Weights of a small mixture-of-experts language model, trained from scratch on English Wikipedia.
Size: 9 layers, width 192, 50M parameters.
Experts: 32 experts in each of 9 layers, 320 squared ReLU neurons an expert, 1 pick a token, a softmax router, a shared expert of 320 neurons.
Below are experts of layer 4 (counted from 0) of a mixture-of-experts language model. Rows are named router (the router's row for the expert) and show model dimensions 96-143. Each number is 128 + 32 x the weight over its row's rms, rounded and kept within 0 to 255. Numbers have three digits each.
After each expert's rows: a language model's description of what the expert responds to. This comes from a sample of Wikipedia text that the model never trained on.

# expert 9
router:171099090167166103159174143078164099097171158172118164183075142158154154160142095176157170097142156094090156170100084091091171180153116144123167
Description: Pieces inside foreign names and CJK or accented characters, plus braces and headings like Websites, e.g. Krunić, Yurchenko.

# expert 1
router:169101090167168102158173140075164097094170159174121163180072142156152156159143097175156170094147159096090157170098085092093172181149119147128165
Description: Single letters and word-initial pieces such as non, anti, pre, ex, O, X, plus the line break after a title heading.

# expert 10
router:168097091168164101158171140079163097095170159174119161183076141156155156160143096172158169097145156094091156167100084089092173181155120143126169
Description: Small numbers and spaces inside table cells and scores, name pieces like Co, Mel, Ber, and the line break after a biography's short description.

# expert 20
router:168096091168165101157171139077164098097170158171120161178073148157154159159145095177156170096147157097091157169098085092094173180152125142126169
Description: The word in within titles like 2018 in heavy metal music, numbers like 9 or 20, and words like member, back, re.

# expert 0
router:170097091168167101158171138079164094096170159172121163184074143157152158160148096174156170096146156096093156167098087091093173180155125142124170
Description: Line break right after an article title heading, plus odd word pieces, Thai bytes and table letters, e.g. Eura, D, m.

# expert 2
router:135096103176159070159147159129136140095178155167137157112129108158161180180156082137163140091164175064099157155063090171075147149122145116077151
Description: Commas ending a clause or phrase in running prose, often after years or closing parentheses, as in "1995," "),", "yet,".

# expert 19
router:129102087147175087160164148122148093087172148154118176093122118181155170156150073157171161090161152101093154138077100111119165142125141173099168
Description: Prepositions at, during, in, near before places, ages or dates in biographies, plus sentence-ending periods and line breaks.

# expert 18
router:172098089167167101158172140081166098094169160173122166182075146156157154160145095177157168096147159094092155169099086092093174180154121147125168
Description: The "also" after "==See" and "in" in See-also list items, plus word-final endings such as -s and -th.

# expert 17
router:142122135126176090165171149099140101092144168178107171087136127165162165156117083159180175084163159074083162178108071090087172173144146133120168
Description: Possessive pronouns and articles before a noun, such as its, his, their, the, a, often after a preposition like for its, upon his.

# expert 8
router:171097092169169102158171140076164100095170161173119163182076141157155156157151096173159170095149155093092157166096089092092173181154121146125167
Description: First names and word pieces of proper names such as David, Le, -ucci, -bia, plus blank lines before "===" headings after tables.

# expert 24
router:171095089172167101158174138077162098096169160173119164184076143156156158156142095176156171097146155093093156169098085091091172179152124145126170
Description: Pieces of formal names and units, such as Southern District, State Cup, 67th, "in" for inches, km/h and the kar- of karma.

# expert 12
router:169099088166167101159174138079166096094170159172121162179079141156151156158143093172155169095148157094092157167097084096092172181155121144126165
Description: Word endings inside long names and suffixes, and numeric pieces in coordinates and tables, e.g. Maredudd, 95°, −6, BC.

# expert 14
router:168099092166168101157173143080165099097169158174122162185080145156156156157147094173156171096144158095093156169098085093091174180154120148127167
Description: Capital letters or syllables starting foreign proper names and rare words, such as Ka, Go, Pat, G, and the start of whorl.

# expert 16
router:167098089168167102157172142078166100096169160173122163179076147156157156159146094174156171096145157093091156168097083092090172180158122145125167
Description: Pipe separators and numbers in tables of results or percentages, plus words before figures like total, with, inHg.

# expert 27
router:169098090169166101159174141078166099097169159171119163178077147153156156158145095174157168095144159094092156167096087094093172179152123146121167
Description: Adjectives and nouns describing works or people, such as original, remake, Italian, professional, young, often right after "a" or "the".

# expert 22
router:160081136111147084169163177099121072086166168162115195090133115182159150159160116163179150076150157109087171131092106126087142163113132142143135
Description: Colons after infobox field names and titles (Last contact:, Closing date:), plus pipes, line breaks, including, entitled.

# expert 25
router:170095092168168099158172142079167099096169159172119162180077142156154157160144095174157170098147159094091157168098086093095174179155122147127165
Description: Section heading markers == and ===, and verbs like is, are, were, comes, consists, plus some name pieces.

# expert 4
router:172098089173167100157170138079169098096170159173116162173076143156154158156144095176154170096145157094089155168096085092093172181156120147126166
Description: Years, month names, centuries and numbers after in, plus table pipes and closing parentheses, e.g. 1972, May, in the first quarter.

# expert 3
router:090094105157149081166173137130130116099138154128090135087117127152168180166107077107184164101168173104111174148098150153136151155143125106112158
Description: Mostly the word to after verbs or adjectives (thought to, impossible to), plus until, into, could, the, and.

# expert 5
router:169098093168168100157173141078164098094170158172119163177077141158155158159145095174158169096146158095090157169099086093093172178151124144126169
Description: Blank or separator cells in wiki tables and hyphens or dashes inside ranges, such as Campanian-Maastrichtian, 1843–1991, "MPC · JPL".

# expert 21
router:169101090173169100157172139077168101096170160172120165182077145156150157157142096170157169098143156092089156166097084091090171181154121143129169
Description: Line breaks after "= Title =" headings or opening sentences, plus first name pieces such as De, Michael and table separators.

# expert 15
router:171096091167168101158172139075166098095170160172119160190077144157153158160146094173155172096146156095091155167097086088090174182152121144123167
Description: Years opening article titles or table cells, like "= 2001 in Norwegian football", plus year-range pieces, hyphens and discography fields such as Released.

# expert 7
router:169099092169167100157173139076167099096170160172118162185079143155155157159146096173157171096145157095091156170098083092094170180155123148124168
Description: Table pipes and dash separator rows, given names like William, Arthur and Mike, and There opening quoted song titles in track lists.

# expert 11
router:160095098168165092161178147078158103096174157171119165164086139160158163168145089175162169095148166091093151162098089098090169173142122148122164
Description: Common prose tokens such as does, did, in, -ing, -ed, and blank table cells, especially "as did" comparisons and article starts.

# expert 26
router:168096092168169100158173145078165099095168157172118164177079142157152154162144095173158170097146160094091156170097085093091174180155123146125166
Description: Line breaks before section headings or after a paragraph ends, row-ending breaks after tables, and determiners like every, entire, another, the.

# expert 6
router:167098092169169101159172139079164096095171159173121162183080142153153157159142093176155168095144160095093155167099084091093175180158123146123169
Description: Line break after a title heading before a short description, plus in, of, and, and opening parentheses with numbers, e.g. (18.

# expert 29
router:172097093166167100157173140081166098095172158172117163178072142156154156160147097178156169096147155096091158171098085092095173180153121147123168
Description: Table pipes between cells, words like city, United, Government, and in or born or years inside titles like 1977–78 in Scottish football.

# expert 28
router:171098093165167102158173143077163099094166157173122164185076146155155158161142096172157170095145157098093155170096083091092171180154122143128169
Description: Nouns after the or a such as people, group, band, Volcanic, plus table codes like JPL, MF, DF, FW.

# expert 30
router:170097090168167100157172144080164100095170160172119164175078143157154157161143094174157169098146160095091156171098085093092175179155125146124168
Description: "and" or "or" linking nouns, "|" table separators, and digits inside decimal coordinates, plus nouns such as tradition and story.

# expert 23
router:168098091169167100157173144078164102097170158171119163177079141156154155160147096174159169098147159092092156167096086093092176179152123146126165
Description: Line breaks, pipes and hyphens ending table rows and list items, numbered-list periods like 4., and second parts of place names such as Kong and Jersey.